From a checkpoint of a small mixture-of-experts model trained on Wikipedia: 527M tokens.
Below are experts of layer 7 (counted from 0) of a mixture-of-experts language model. Rows are named router (the router's row for the expert), gate (a neuron's input weights, with its number), up (a neuron's input weights, with its number), down (a neuron's output weights, with its number) and show model dimensions 0-79. Each number is 128 + 24 x the weight over its row's rms, rounded and kept within 0 to 255. Numbers have three digits each.
Before each expert's rows: "raises" lists some tokens whose logits its average output raises strongly, later layers aside; "comes before" lists some tokens at least twice as common just after its tokens as in all text. This comes from a sample of Wikipedia text that the model never trained on. Tokens count by the router's weight.

# expert 30
raises: " and", ",", "\""
comes before: " |", ":", "s", ";", " (", ")"
router:156101115128105130123133129145088162120175108092143124113163120177143101164131079139133148120099128126160115162133129163130108149104138124120121137162128126144121145101092150086101125170163130159097105120148141110093155149139122091184130128
gate3:131145083111140137154148098113137132122124151099121130126081134127090138140139088138156145091091129103092121148093108136100120121131114164138132098168126096106091150111092120112119081131145091103117116093144137120142190127140103105137112153
up3:154143093125160143157121124164116140119095085085118135126136178111109127107113129168102109131134137114117117088132117126118150129139106112112165123135104130123132172106118124106092129127150084123151197145181133123108130143138132120128130115
down3:128126120187083112105123147143125115170123139154132154141141145144138121173154103120132166142144127172131172133115111109115123150168112123160175146090157156099109169155172144117128152126132176080121133101095172146101156125159138153079137101
gate4:132116150123137117117118131085117151111132128149100116139141123138101142110123121152113105111121185147104149129116140113118165183103153139110109152118100147178128187161107096112112169118098136165099115147125119095117150110161164137146103120
up4:131140095140136094145147150150128133131135118104148131161086094132147161159125115114141117134134141116183144132116115098141115123100110152114144131129098157087122133065114077113123131132118147132123125135169107092125142081144105116151140084
down4:123120104115126119109152118121132114066124115178137143089114123147123179131115120123104106073113140128148146114155091124122103105147150123145124140136124128137119142150113125128115138131090153079134144173089163091063124190111172137127118130
gate5:124124126112145172076128110105103106125168128142087136106135144080134145099099134125145143154138098127087129133095130136138131118155175126132166099130148160107137104178135112141182165109177118129159096089075122133117112122195108149124121145
up5:120102139129117132115151118133137137095134153120135155082100111110151104111140164098140134132112084115125141134147087120104129166128088134138186077114134171108091111159119138144123121065124135098130177159150166142067143139119112111136173144
down5:132107141144068120153194101124139130152103105092105127126133168130140135141111157148200119091112204121154123114163148142138096112117149159089127123081125034133136096155143166098150159140148137145175120106159130128158130089108116142132117129
gate6:147140164145134114120127080100102117179107101126147114116189157138159123123163154139189122103103169133139101078180125102129119134157146163115115087133086099113130128162125113101087151127135150159108121137155154127115138130116114137080101137
up6:132104116141165106096130100109094136101138106141175139143114154101139150150134175105164098135083139143141081130098132141104105101156141106123102110091146143118143144116140169092096110142130138179120110104114146131110124151130126159115118113
down6:100129129158154119146138150107095154149129130134138122109083153112092102133145130133105159115123171142124136124163125134144107120118095146146133113086165130119137134171170124115087125159147090130130131090134124114113141101116162131120134103
gate7:090101158122059120073084077114145105135122092139106134121105131154129128130139119155172144180112134093126135107134151148085182145138145125100116155138129146140145114122129117129146197104126150124092126083144129110137135143138132133139126140
up7:171127121115067142113149123142096149136120103128120108136115163128110149129136145170104119137103084150117161168110155129106115164100099086136135126151139149128102134130146100142119158117131154087091156152148122155089109159124108106157142121
down7:115159138112092081137102145120160147125145125099130110115116126095180123094140156092131127169120124106128095114151057113133115092111158111187126148132135133131109080164144144118157123093163158162115078118130181126113114152074124133123103117
gate8:063132123118164164090099151145096150128129112131152148130132119142110148127109120115119114149075125100077119123084131131143147080103084143092117122141134097153138116153122144098095192139140137125124084132114154106102134129127063171158142100
up8:127145161152127116112157141145098130159124135102157192146120142096170147155099122115132172137096109146107138160095154139117147172101151176133112152172105089088166116129137119112117147098128166091137116110115140106166089171177119101123128157
down8:168124147108105081120115083122102069165128135121090127096159127092117089114124142116138126158095104120120111149140116142142133142151171109116132110125134101127115140147104139130121128140143100115154123160147136099135137112148136127116110150
gate9:139145101127124124155121100129141100124124114140130123103129131136159145134171092166121138085100138132108111123133131077156113144123122127107106176127115128101139123099154117138134105159088145130097141146099123110122121157160138115134138095
up9:108107171171116116144094151106150130152139097145126117149090128131150082180141116143083135125163102128135090117099141120104130144122138148128157190120139139110148114123119137079141128145085133100133139122162145116124124147124120075076126158
down9:084121141098143091119145085145144127077121179131140114112069112089108130138130153122096132130116118110154154156144152139136114117151173146093118140153172138105117115126141138097135172093103150095175107105081155163115156123148096088108089151
gate10:151109135134146121124142116154132145087126081127109106131085107172170155158129106125127114102136159125132126078164125116134129138148158159079133172116107106139133123122101114137140183095126143152133115104149138143138161102198120104148119107
up10:152107122147124149083127104144148095104134083149112087114093116132129147138137163124156137152108083146132142123173095128126102082097164163135126147126126137092105110147112122150123153124096182146136107153136094123112174177099124133101124118
down10:113090108159159137121114167156117142108150135139129128116135131126067124103114118178120122114115098110123164108144091102166151121127146115108121129113118140113121132124107118132156103140079118146104100174143147199102146108152105134112127147
gate11:189119094121114111129154135115120120159131111126165140118131111168135106139132120187147142125128117136162148096118167124125150100171148127140131138096163134187129173142134098131120141145139139095122086087105133157164187144110146073131146104
up11:143144120151139097150105119123163169128135165142109119131147096088119140141121157167137101100176137117154149150122098193109044111108130135099135117133148120116117108125146175096135101127136134123126160091119069134107133121135160128147161134
down11:092126120114134118109154122118075121132130158134133119152131140152141094106112162104114130151151134159124130104105087137101151145139137107097159088124114149169128109094106101169122101167110131133130097095088179143074096144100104137157159137
gate12:116143125122098114139128136127143131133159124100126117132140114099177120146124091136175160124147126114118100189086127132134110188133131102112144172090110121121132139114119119122162163150150138175094132112084143130138164164103162121107144138
up12:073095104106129106133145121156139129117148117155083182162132122111125136112144117130114153119119111092182154111184119164117091111116133111141124144102120083094111157178113170134170124087114155139135115149127112125169151108102166114104134125
down12:143147061162076132136099121121079107118122136128154096133143175108101127145118151107141159146111117087122074148139133127168142102135086190168178141157125112110135116160148108158152134099094139136139121152136093117151138104132154140101118126
gate13:150151117130171106174125146123109141133104133103109123124124147107158132129086158157104141161160120105156164147122123169152114095150116126191171103089132136120135161087163076152130135125125132132166165104119124126127148134162098121088137135
up13:106111103107102124124110105108155074121128129145131156131150127103127119136155093165121142118175102144133119175137161161090123114114143144142164122115106119115124121114142115094088145168129134104106103160148128173099166120102134151160103109
down13:124066115108109153117137130175162142129128120081133119138145142124158092117145095143159090126120108116155095128118095075106130110090142137149139130120153133144090131088100111108133083077141125155138085127108134129107091149133069133133111145
gate14:132131150165087121107116145137114096126138130153111172146113116156158148131117146132166152119087105119136115138102090160178110111131170175110083153131166096060140129102116109088127134146147132097144145082140115117127136135107105147147112116
up14:157114137120124133094079144139140114128103150134096127105156143126110135147141148135153184130106094150125119169186095086130147133151071182142135145125147143142125155085154113178116128126126105151174108166132132163131127119090169103135097123
down14:168144133096135114132179121142186126113123119137172147156133131155138132141119077102126106158156102121083122122137072159143146117126117072162104112127151126091112095095100125168109212119117125121145116103121159160140124150117160130137128137
gate15:113099113142138105105123135117110129125119153142163181128129122182171157154168131139112144085141126146132106131116114116144174122111123139110099142108117115101123122113108127114135131125142103130181129178145134155094107162081170136147149124
up15:140137161160090108141123132166154153112150115157130101082136141118144152124085149128104150111126122150158131080091112124138105114180159134132162135145133146085141139150112115113133132137134086096118136155152124154113142125137129119119091171
down15:089163143113172096141115171180143136131151130100144115138111158135139146150172119109159194144124146140137121074103161151144138139125153113076147129132138141086144078148099109099141139118139097173120154094097147165144133112136149159118118137
gate16:130103066139120165124068158143143107128109142134138103114125145158111111138082133160115151127112138132121135099070118113105121120139077108125184128135096128107114151101118202080143125113121168125109115134131120093131150132143126110094088100
up16:126102125185099124129131112137169128127110138142116132180159114132154115131107112107100107132149131125166149133145122142106087140144113166144093117149102132118145130127078126096091124162174133164108131126103154103140150143158114130131153095
down16:110123112131151143093157173121107169119093137169132142164113127119126163136143145121155133162129137090098165134135101131149104090108103170069083130123112122136098148134148136103093111132141115132139100134146144118121143149112170168102136125
gate17:135145148125133115094116139134169139115144123106108142124151111135117117139151146142094093130117159156123142164114156111172169119116097130134075147136126136111132108111138122123128142116141117131120132121090153141134106144121137092176138141
up17:107198163160155120113140069138104154122148177117163128110142099139131129111103125201126109179155114120162169130134152094098129110105138150101105122146140097124178161132095155123132113132115142066129137128140147127131098124114125120148119114
down17:118125122106066157172112062101148093163147156157155127108080138157095137145080205119164110115104188127107158132124138110116110156120099118126128121131121145153105112159124162124152148124136115133150082137134112118073133132112102139145112135
gate18:143139113116172037122146117131153133081158129111122107121120132091137160131129120118124114131119095149119068153083140108155083116140127121089099108106108129139091131141152175113135150148139118122111130151114120103090109153113105115073109089
up18:109132132160146116120155151085127118114118144193090136094125160133088162149120148097077134150085146136116134185135121141128133114124155115133131120135102101165156140119102085126148071122144122140117122128103116123134107115136146119133148103
down18:078116120152181150131142098105090128120147135120141135117126146118118157108148127143133092130157168100111151169132139075139160144144097148126112157157142165134150119119122126169133100156143110094129088108161108080114098153149100145162144144
gate19:181118062111112158134083114118127114123089149149154115134116170114115145130125116124135109141166107142116113133131159155095093138095124110142171174127131111091144178121143127142119147084143122143160105104104148097093143147174148148147088117
up19:144114097157123130120147105143143122129104146106125082135138168132092142143122124181123146092131158131120166182118109131140146094147148087108133109120152126167116133146146166111141099113099167155108131131114105103141089139112146140086109126
down19:177141123144134133126131097131125147122115141115140166123132099128122111134156144112126107150130186128155108114113141127164152152143066113140150136162113132128125144112131157104103121149118132135101162129147105131122142131117141085144116099
gate20:145132164126097093130159154146113106122092125116124160139153158127160136108124084161160155154117156141113156119152143086144091116111126162186100143111056139132113118125166161157114144156100117107127122117170125079102145144082143160104120110
up20:084131112121147081108120105141168127098125155132127135119137122149111134133124131120139131184144118103122135104151118118137124113143115142146107132147082098150122116100130137125144156126137094143108174123191151148141124177090111161133158138
down20:119074125109144168156143079145113128156067127128147112122137131097166160136149105135152121128114123174129049108108138153092109111131110125137111143122124126156126120158076123155125131107095108169134102109119155135127117134117117145140189150
gate21:127114123152128086149127164105123126159082162146111128158115139140098148080153116102122116120115164157097117165097159153113133171133165133156117122130077189138121060149179109113120124168123131110094137133118132108159157123112097133151125138
up21:103079128113153122162120151158152066121093164157143118134126140137127082140147096107123151114161146121152085142123182131089149131128127145147125109118122170142080154167113108143115103171137127104138074145167143141152117125123116141133145108
down21:176174143141194169148112116132146173124153163144151127127162123146110147126130107120160122164180112092172142128134140119135145164120135096123132113140156130169149136149161143161102112140158094152089121126102152167136138136156102090145132147
gate22:083102105137120141115136082099099104164131113135137125197153084087170108168129081130127101154100122098149115148164136154166118126089132150161112157134096088137137124109131157136136127066188147119127132091145102096132132137100115093121167106
up22:102116128155145130081118173177137144121158163116120142104099134139134120142121111126136154122113166131143149114099118115143118158119133147184165152151138100161096122121116157134131133094129153097129156133110114124105098154098143127140140090
down22:121128103115133149153111112104159172136148173140175140171121177145132138109130123132079099110142112122129165152127119072115121102135171140142110125141134138111142145170136101142156120068122173112134180156120088203136157132118117098111120140
gate23:161122111121122077120112121073149141155133119173156128165112090136110123139110122096085122119186130101117114145150089162095118123120114123123082081151127121114103093162121155087165111149122114128107136129117145126170157115154094163092098111
up23:139150091138132106096121121095107102142136119145120154123128075118126134116155124119096115062140127134092103116166136140132122163131122125148112083160135135164131124162121164160132136127142113151071119129142152167135171119102104145121115153
down23:140131125114107162130106118115066174195177166102175110101158138147114074090147116123083117067123094114127100119166158151166135135115120131155109126185157163153116101142138163131124159128126105122106125147121109128120114152141119123094133125
gate24:108130125138102123193101152118105147140124113131157144149111151174126157127106156106143093092127125139119099159134115147132167130155099152069133134112115155116134128114093105151155137094083114140149111184135111093154090143140113112156131125
up24:087076149128101166131113181128124109146139116156168117155114113187156124118094126112102145126117122143122155127123126112086132067168126090102156093091145124116154172131090140129116104170089121111083093131148140123149119139116122147084170152
down24:116100128096143125111102126119116109183158104123152146116133208110117141190104114133154140094139103114117104095106111142124141162134133089107133083152123110152099092125127145145147099087116120072102134142131125112127136133116140155136143106
gate25:154128128119099114124108125138146111116122106136138136096130140147155104116114097147135170093104155092102139130097143096104128150146097151153089130156100145117127136110127136132142109140089147105133141145137123114138103131145144093121168121
up25:136104105172131106118148132129135099133179144145124201102155141133121153142124120151153106140120108146132173135152125133103162171101134145096082071150107129125134127083126126143124140117130097141155140179132150144107146134127090078100158169
down25:086103120111093144161105122161102122125168139155140118113160138115134102099141105124094125158124147170159157140129075147116097168133157110136119150149136094195120133126140132180124145110110135134058145137172121124092153126131149155176122150
gate26:183152146151136115101154106124135124091167123151122148155165078124129148119118143155096126123169161116177119119118135134136136132167178118113137112094144147122121143160119092112123139131116115134132116090152172124136172152153105137122125149
up26:105119086136134100095090149108108064123148136147136135117130101120149076165146094111162168133121143128106135150104125158134105118128115152096176081145119145200135136139141125110129147098207137091145138133090135137116130135065131081104132162
down26:140085086134168189155171149099099175140107108143150131116137146165163164143115145124150091095137099074109090098114123072131134129114150138119113114117103137117131149105124141120095119105133109167125109154136170137155127157120178139148105083
gate27:152156096140147141179120137128149141158111143142144131079138125110139098114106143075097198098129112119157141131101117129157154133146154144112153074103106171116123142099102134124145129184133162190101099125133117134147118115142125122120175117
up27:114109093114122107088153094119110059112114131149128145118118133094123141137130117125150134149126133115142132138111126120122144152147151126136124135139104136140132169144142102124145143154125128140132181117141121098130109155111108153065114111
down27:129116081178154103064125146122136117098090130125123105097136127121080129157126135102169122192156212090124125114130109156147151142178127107103149138116122146119103153159130146154101096108117135144139073161111143140134112126153158125110120116
gate28:171147153150139116140123135147124119133159142131157099116114151095110123150126126127129110133132109105104132131118104144150097097081091099135112134146075148126097124120117155047119164140143126120144128141154101177129122133126130159100135134
up28:160140160127125134144136146102122133094175129121165070115139123151105127138085110149124102127167130117137118072139182078140099086117139127104106125101112140175125127150105134136136141138130168117143105120099113084143091140118147178143155131
down28:132082146096127145133132053145140114102086141113071156160146123141117136153133083137127116124128167146109152133119090089134138110119083124108146104118144125129106125127102128149124070134113117121143173093132109153087141127090117112103132095
gate29:146102141138135085134159140117129180124122128127164149136073096139160142112132100125167095123144123119138123131107141102096152127107130202137123133088140153093105117121126136113111103158110149141111153138116096114162082099116094100116067145
up29:122135138142145119153038168096125130171150139165114136127128116142119106102107151130141137147155133107107096142160121136115128144151174157120186155057079098076103111121128118098144090131124108113128183109158140148116158130115143159124103105
down29:095104145143092142088137106117105104116124137118098155142137103118112122152095176182149084090131091089130150102116124127109170119139108127131138140121151140143119119145133108096089119134107101148132108103138144151116138146090065120142109120
gate30:120134139136119131082108124130098129100129124161132155127099153128154140177141093138147122131077118128108149108128136117121163107136141111159126088132123114096157166137146163148144152144146113115115184104182091111169098164152174163159119108
up30:112135157136135118159124147108083150138146087151121145108168112118145141112185114115169124138148082101141105147153117141143160094145124066148163112105130139122147089129087140133114111126124154078127164126095129153144173120106103145156158111
down30:134083138094145118147117133162104146117144152125132105120129136118055165216104150112114167132138128144137194122105146168110122115137135157138151125095146146117140130133126106140169134129119160131136094100136099090127106127118131141151124171
gate31:110118175094156146118106189142123124140151176136161145152118125131164113156152096147161138103116111138133150133171143146109152153149150122166150126141117169108128137195132112138159126133073146116139135136156115110137165126096137074111148122
up31:123117113122109115096120125138153119151128147144125122116104145100127090113089124148131183126149155133134092134109158109144111137103145111130121142137088115113125173139118136142135140106133119144109142159136126127123147138115189159113147109
down31:127115159135119152159145138154162152149180109181168115114123092097203120160142131121144124142114135127097105126121131106147155130126128139133093147105127157170123073132128126142162125107129115150095133137158168132156114137098136103170118150
gate32:095144138123140090092140145100049106123098137120121117126123157126166186110142156130127118218095110135126151108123128073131087153137102109114125155154137092126159095116123145150123151116109096123131076126101116153126161136143151091121151147
up32:143112159126116146134151145112163115159159167105117113145133128127166122105078128119116158150092144122177136110160150144099100161136160120116132111145101127082096158112126147145108158150142114210096106128085128145123124131143105116126128175
down32:100128157128139153113133119072113145168126099112137095128111165164116111114135099146130121128138131078103160138120119143113146117094112161163084116122081118132161113110151077101141130154134143113146075110151151097100137164140108133105127139
gate33:136136101167122159119114124210175137131113086135109132106106130132123064145117125135130122131105135185126107139139063141165122117143095118133194122147123084092141090141079144098091161114096081128123135141120098164100137164147132137165127109
up33:167087121130125138220163121151118136126121121142120136086111151151124167144118100141112119116125162136097128165131142142134126132178142101145154169146105115087121107117138097097105121112177126095121153115127151148123153108127150128106128103
down33:175117149077133148130163144112139090130117178140117137119129148147084131118129125165162146111162116108149121156085127128120106125122144122150139106123134105126111156106146148139130153085141130135110114092148096117157086102158119105121148115
gate34:176111185165106134132150130166120123110136116136136175106122123156123078082114110147162154077092152130143138175134110102134134109113132152137123120129127133173177105124148151148137121144115123084147139136098122108129122136123111121123098143
up34:140126095115163116134119137124118137132116157111103115093095132113124165137165102112153130124127108125124117137112126152143115093181112091157118081132130125116120113112122114144162148117135133122187129119116143150101143144194134101090119127
down34:106097114108127147163129129150115159133140136095083136111130104120071106107135142095190138130128121121160130120113145125140123130110158155145187113148115144153153150097126140191093134129115171137142105128177115141102100099105107104108131101
gate35:120111114146112097142118138123130118068101081097153111108141151105116164137132172151139107126113132136145087154157128132153118110110128126145140101098139138134098159067097118125119135081125121113117059109086118120140143138168110104165131157
up35:125088119098098127157149153112174116127154123163107108178088129076139133121155117123101128106145104121076135144140118145123148140115103111148153154132135113131111140153131092122147100109104108089129168135095120107125128140109150116126117098
down35:141133136134144174115112088088139132129128116132135154099114123126117133137137168106183175085100127183172097114148142127133100092113143147137136131091121156126178135097143119141149144120147136193128142147109154131089134158096127129128101156
gate36:074084109116139125133125128144112122101145126092113165116158134148125119144133179096093102127116162101102085118128152152137132093120124156174141124142099136112127127092129083136134102104107121089090138133132168131135132167113106162134179113
up36:123142138187084133155163130122135183126123090143094059133098159133146106144128144130159099117141125095144124124124096116116105159111128150131106121135134116142104155148083140119119137119134111141120099138105096156193142083116116135101125146
down36:105122127116143164114092137117147131099172116134098135120160106121086117171168099141117141180115109089119141085136149149123089152128119174135104179148095129112134149138075097098084096133129151118144121175143134137124101127132193182136148122
gate37:112131106160154113121135085118156136134145150109105126147117125145087132115150137111123109130169157122114122145109108076123130106121127099154125097117118161123120139167149148153126155131160109139127156106145105116099142154112133126061100111
up37:141147092142090154153137105078139169139128163156131110108154177143120111146130119126165134119145155144120154150093109124131124090107103116119137169123101115163176139137139128104106092136120141133127141121064113175105158107139154143080169122
down37:102093134130132108130135173105129123151071140110165177109145142130152118134129129157112138151138164130106166114109150130112123162130156136132115132085130125124141151104148116131133097095148119131137122137139112115117164123104122176149169142
gate38:088145121157130111152158119131128149093090077091134123108102124177140160123102115117168175106154154131097095146168127123104122165151103122114145150173171114136064110202156150123157138133133094107142128135128091123139142144165142121106156109
up38:120116147148103119113131167143155118083127118130164089139185102129135150167143123138133131134130176176131147156142111143150148135101097127119092081110108119121147119174147114118133145189151158126140105112128152105107096118162119150157098147
down38:162067169132123147160161119136099156067106141092128189145146129148132147096154140102105116123127140129146147141143110149157161161133101160151089163137134145142109128135153086106118108171138146134102164115053115090161144160138124124112145156
gate39:093152141134132083106109108143149145124094129136125148108105126118107149097128127087145172134144107177108130112191128168115149169093119127107101159108118120150154105134096146108122151122106122175144136138126092141150134126116150162106177134
up39:102150153142118135127141141132170154146160129131110154124146123127099095117102115185113132140155143108127121153096206149123107175148114142149148098179099125121132153124128116081110167134133115116161074149148139183134102148136185150096154166
down39:089119109133139120130172078155108124133095132136166084160150122118120148123136080134110100058135110147138149150150139119136111111085155128107095142135155138123122113133129099098144132144107107126091136120132091107144120127147106123110126202
gate40:153156196132142167155143154101126103145136121112138131157149123163144073127077165137130108113120129132137131152116128134099094146122138119160128115141157144123104068117133111103114121126185156118126145150125149071068104105158148132173133103
up40:113155138165093105156135127139112142087137114123151085114147135142080121152109146130149096124117124119164140120132173143082172124089115130109139132117077140107128175153084125160146138098130125074116132138095138135144090115134136113124096111
down40:161121129162194131118185145132124118082133131136145080158145110107133137129107151110131136106134147144108134156154111137148160127137163201142140157141112128123161124146113077123147191154107119151126133102160071120074101131137157143046124147
gate41:188094135161134105110140133086107150130101081137138127143102111110140116136122100161157109149105112162139123186118104142123157133109132139126137132164141123134160129078126106148144142135169112186144146129115135118120128138157164087100151113
up41:137126125169137135122165115140129118122110137135152087103138094130140142109110137139139110116125103078099108050142132114095140142137120103115134103139112138132134127095123160137131149185145141137140082127131109127120105122116150110120127148
down41:112145112118142112136115140140109083167102160088110150114150136104107113132155088145133122108141155146135158123144162140120113126121134171175133149123094102166143101116107102160182100123140131145118140120148117121144128142105144124138098169
gate42:165096131094134135133122165132088130126131142099124121130149130139067129128144130106139121128118070109068100120114149142113091137151074115131131100150110108100152117105155142141140140126078160116071131091130148125122133099098131131117105132
up42:105129141131138114141144118103134127115131115165109160125133115117110160104097116120120115082107111126129144150128131144102168154141131140139113092150144123083159129101134118142120154185105144091107138133174096095092146122140142108136136189
down42:135167140142103155172158107115144113182126089171155131135090153089194109092107084111104126139108149145099155132109096148114127113126147148101130135125090119128133132114150073105138137092151134130118145127126110149151105113116134144114141106
gate43:136132094170132098152141111141145165087128117184146144127140115142166136154099092141153106163157114106127146130095152111098151147115131111145125116130112105143144124188112135150127153142130150108130112083165128151155115156094142110109135124
up43:153140146088120119137122168096176183071157119146123162138131106119160128109123120095146160115145168147115123184158163156096109132144159130116135150103163111152127074088150152113104123121130108116125103102107130102155134131132151132149137127
down43:083156116134119106126187138142117108103109128140128147117136113148086099141133098097118110109105125102152135141153143119192101124137088153130111143117144140174107150139186118142129158126100143122136143141090196105164176130094146129138092130
gate44:151137138130148131124098143146157107123127133161151153104122170129132127132147098142145077116078134114124120143199124119101115135110145107088120183153120153113131119127165104121115121131112149145142127108101065114161120116136121121132112132
up44:164136117104121140113123119171154117139133106140153148151091144167168111183136122118157161151097123049126086127077055137131161157160129127113134107140107139128117125169150186154152147124130157119137116119158189091117145117104152145114108129
down44:118151097111109121107123099161104130145094108124080133105099082147154113112105131174117071110118158106128118110124167151166128102113146118135108158108130154133142098089148106146116112076097127121115131135153102113133162124095165122163143072
gate45:144118150112177149106122125126097112143131122139116123104104148161163089075094121121156123141107131114140184153131076115160098160109125094094135129118129127128111145140115110105146169114151129179093126108095086089153128128152116102149137112
up45:161140116119124085127152123163115169108162123136106145088093126159175109124119124103151122144131127120102146129154094149161145143145105118096116135131126122118137147093129120108138154082078152157131108155153147087125132118151139117149129152
down45:086167121138133120108127148105144141090056128120140146112136107140118135145117110101172159132178137158090077128127154100088137100108137112158099136144096147126159089138172086114140133183131125086118116108108083116140146121095134107129126099
gate46:131125109129104126151118094166165102127108144124136112145117135126125119077142144115098131111163133107129156122119170086136140133117127125136082154150111073150135124093089133101142145113159121125133154113150136139123135159096188147135096162
up46:160160152146129146158143124132164083101138145104115153099184128131101124127081111112112108120085099105131162085182144155116135150140122133122109143113164107126135144148125124117171136128103136129113166178131130131112111145168106108130116074
down46:127164149134103085121112114082075160158158106093069131091136121089114118119133136106126152126150119146120145101124137125128110144138130154134119121129125146138118117134115082099101125111104148146141072152121088124126142137138160142068118141
gate47:128154086117129156079139102163075165166091129069110127081152139103140126085162122143110128100119125139141146155141120137104140123156129151139136122135100128127096137083114126119097142164143120150135147140146135140132144131112119137194150116
up47:114118090162132126142089115112123101145145150096170118119161143104146131123134130098115117137165123160087119105155109107151142152124130087124161147093157147107155120161106094124112111097109126127125110132150132117130099094177131117161103111
down47:104134155140102154121113171101155150150153126157083121120139085127121061109096098133136111130113156140151117095101172119113127125147132112120125069117095106131120121122106138149130160132104157116145164159126138117129133133158098131121139105
gate48:089140142150138122073165125128123085147153147118103149119128117103118144106106157126106157100157126138096164139147098119102148132108141126112174101137149127163137130137104103107102100135124089102172171135160127193110164104138107104109141094
up48:137133120127165154133111137105153099128101148133121172159127144131129128108164129125152139127125178104125113140093115132138066135102108147114150131109101130121131148110136114113101151139145176170102138139092090101173118117127109103121152160
down48:186144099141129125104121089150098165108129140105131153148141133116134142110157106130154155125131106071146110150168146171153100107146146130152130145121115167110145161110099133131152136158128141138130113133104140082156154119139152145115146116
gate49:159126128146139128128103126109155137168153150103137129129123062138161104128127120157128131145091083116160156151089144119136131125127086119127140094113183135114124094124117149114128095131124169173154175141107098130151121097160138101139098110
up49:127081120119115128163110119082116146097092151133131127108116106126114152101167099126153159143126075109118131092140122136109161116159140118114127151121131115104141131191151140130104096137125139116117131139125147103136147139115163126108105093
down49:102084148123137142179133118167108095117161137114143087109114092118084141155085119157144105172108149143113131095171177131140133124091134137122161122129137118158165097156103128124164088148131110123093151119126087113149130153150157122102139134
gate50:129169141140124087142142097116111161144135150140154148143118158146127143158146168090134140143117124143106136091099141136147112075097102087096102134094156084129161141101116125111127130126135144160073152083133115147100129121200124065093136109
up50:177081138113147160120111120104110144112124117105105146110111131077163120101101095092143123140133138114121126089129111084140083144124141115064139166178148160116109154150116154114132135104118080136151116109150152137134088117122094121113119142
down50:130150141135129107128138116136120106074137134107122092139186113145157159120115125095119151129146148113178149159112150146165130138112174130130090164129113121139116120164102103154117118114156150132138083143148127119127128129146124131125102159
gate51:138136138075157138141075124139121122129107136113155125135158131121139101114121163141109142107133129150131165160120113149108082144156173106129067157159097148145156110126142087101108141127075110115124139125126141112119126125129139124126163070
up51:154142138146165108127127149129155128156115097124182131162126099085136183138121158103154134134095103118170118104115154100124123159146126164131121120120130142100101149155116169106130096147145117150126151175175132144119105165141115107060174124
down51:133158127105147159133084116086143096142095128133123128137131101167165153171129124078135122110170096165122124137077105096115128091154096131135163126134111126133152139127150099074149107169117154113184073109113123144128123148173146133108133112
gate52:112153114122117094149169102105161081136108105137152105148166149165092128122195126127103115086134152083120118142145124164098075110159127135108130128104152140147156136134137138165146112124151114122116130105147076141138131125140136103127153111
up52:100105155104143113140128086149127116116153103093134134149139096105109132122107075124141152121155127145126153139127131106181105136120149158112143076135121103111097155131148145137150144118106136141161074104143131108161087152151156129149158158
down52:108095165128139120154132126125136103086047089142148146100151136128125152129144128135094099118134126167107127165146111134123101119151145108091162092144141128098092144099134142135097121106120163172079107129141159098169140175131128097123158133
gate53:089088120118163104102113135139115150099116090156141102102126110135141105109129112081125097131091093173148120134149179061158127160153119171142154114149102129115120119185126130099130106149120091085138135119136139090140128169151139108164132146
up53:127115135111153167096103145185156080139111129146143134102094154129113153136140090136147116157162117157137112112137121102154116148182159129129146138140160119126121166155112169156117126119141100081113105128168136103128108142104135111128089155
down53:116140102093111094118144137133192122139162114157159167131143144162125101136105096086131104107148106092149114094148098148150135097116142120125093131134149166083092177148102168150125166131048142106137121161098154129133155119121128123140085125
gate54:158157082109097131179133143105144125156139110133102141101130121171105129144177169114107151133084146108141171138136095150132104140111161125169113179116143092134159137113118117134133163123100132108086136140091107125105158095155128101080124093
up54:152102082106162115138134117130117160142090137083114113158082152141103134148148094125155075157144137160111137118108161107123158110129120096167107142147163111111119146114104138155137122102129109169137134098153184110098127121130172132160116147
down54:127156099110125128122114132129114185117088113155154192177151114140160178130120122118149105091119157124161122101141124115145140120147100111102116131116167100141131097092085137121148147122187117073139161120139143103107139139132143053133157140
gate55:156110114141152177141123181113167132096125121167160141135095154119136097143147174089136123109166125162150106121142137100120139118126106136105112133152162066138131176160130118184145114123145116159117077159110093125117112115088185132126131132
up55:122087100082117102130152126165144135094121085143129119144134119114121115099148141126132125140142128106129111176084151170189156116124157107148097118147135101154127176132127127164189117116133074127145106096101143103159118131114132092136126132
down55:117101107087143110117163140118175132143146109159142132126139092151144137132090140127132161105125106141136116138131141175125131108075116174082159100127117138085139101105100153165122120075110117151153151133112105127135118162127153154114163131
gate56:104163123150124129114129113129146121150135116128183113124139152150172164191121174120161091131163136106150159148139173123119132107130160139119111143118130139107095112080129174130127161120130135102127181122136129109118195144156145107109084123
up56:118158085197117179125127137133137065141128127157108157154143095154126131140109135138098171111150129118096118142111150134141074103095145125111148131086137146177142109134137151131110107121078121141122161104145076154089124125157078135124110126
down56:144110131127139117132111138093137134085137103100111092101114122154154146091154130146101131135120141134166118119074145123076118134085112101105105127085144138135144134103115152104097065130170093126184122127118119148103081151092105118149143102
gate57:112112126140111133082128090103147116135125123096134110137104133127154122065118100146090164108118120089133109120105176125130145154147141127111135144159136178150143115133170132136160097162095128132091133100098089122116153102130140203157129140
up57:129096126142147129128135121100131141175106176142173147187160124118076099140114105085118150103131154081113125126156150121145127162137133163123056127129149161096138128115108170122144130135133129142155115142110114087125119136096154134148117097
down57:081140076111116133111130099191140157161090123176108134142143126085126176136118126128212107109168146144085152125110096133116085149127119122093120110132117135110144130110128154144157152095115103100102144148129142120117136107157152135114117147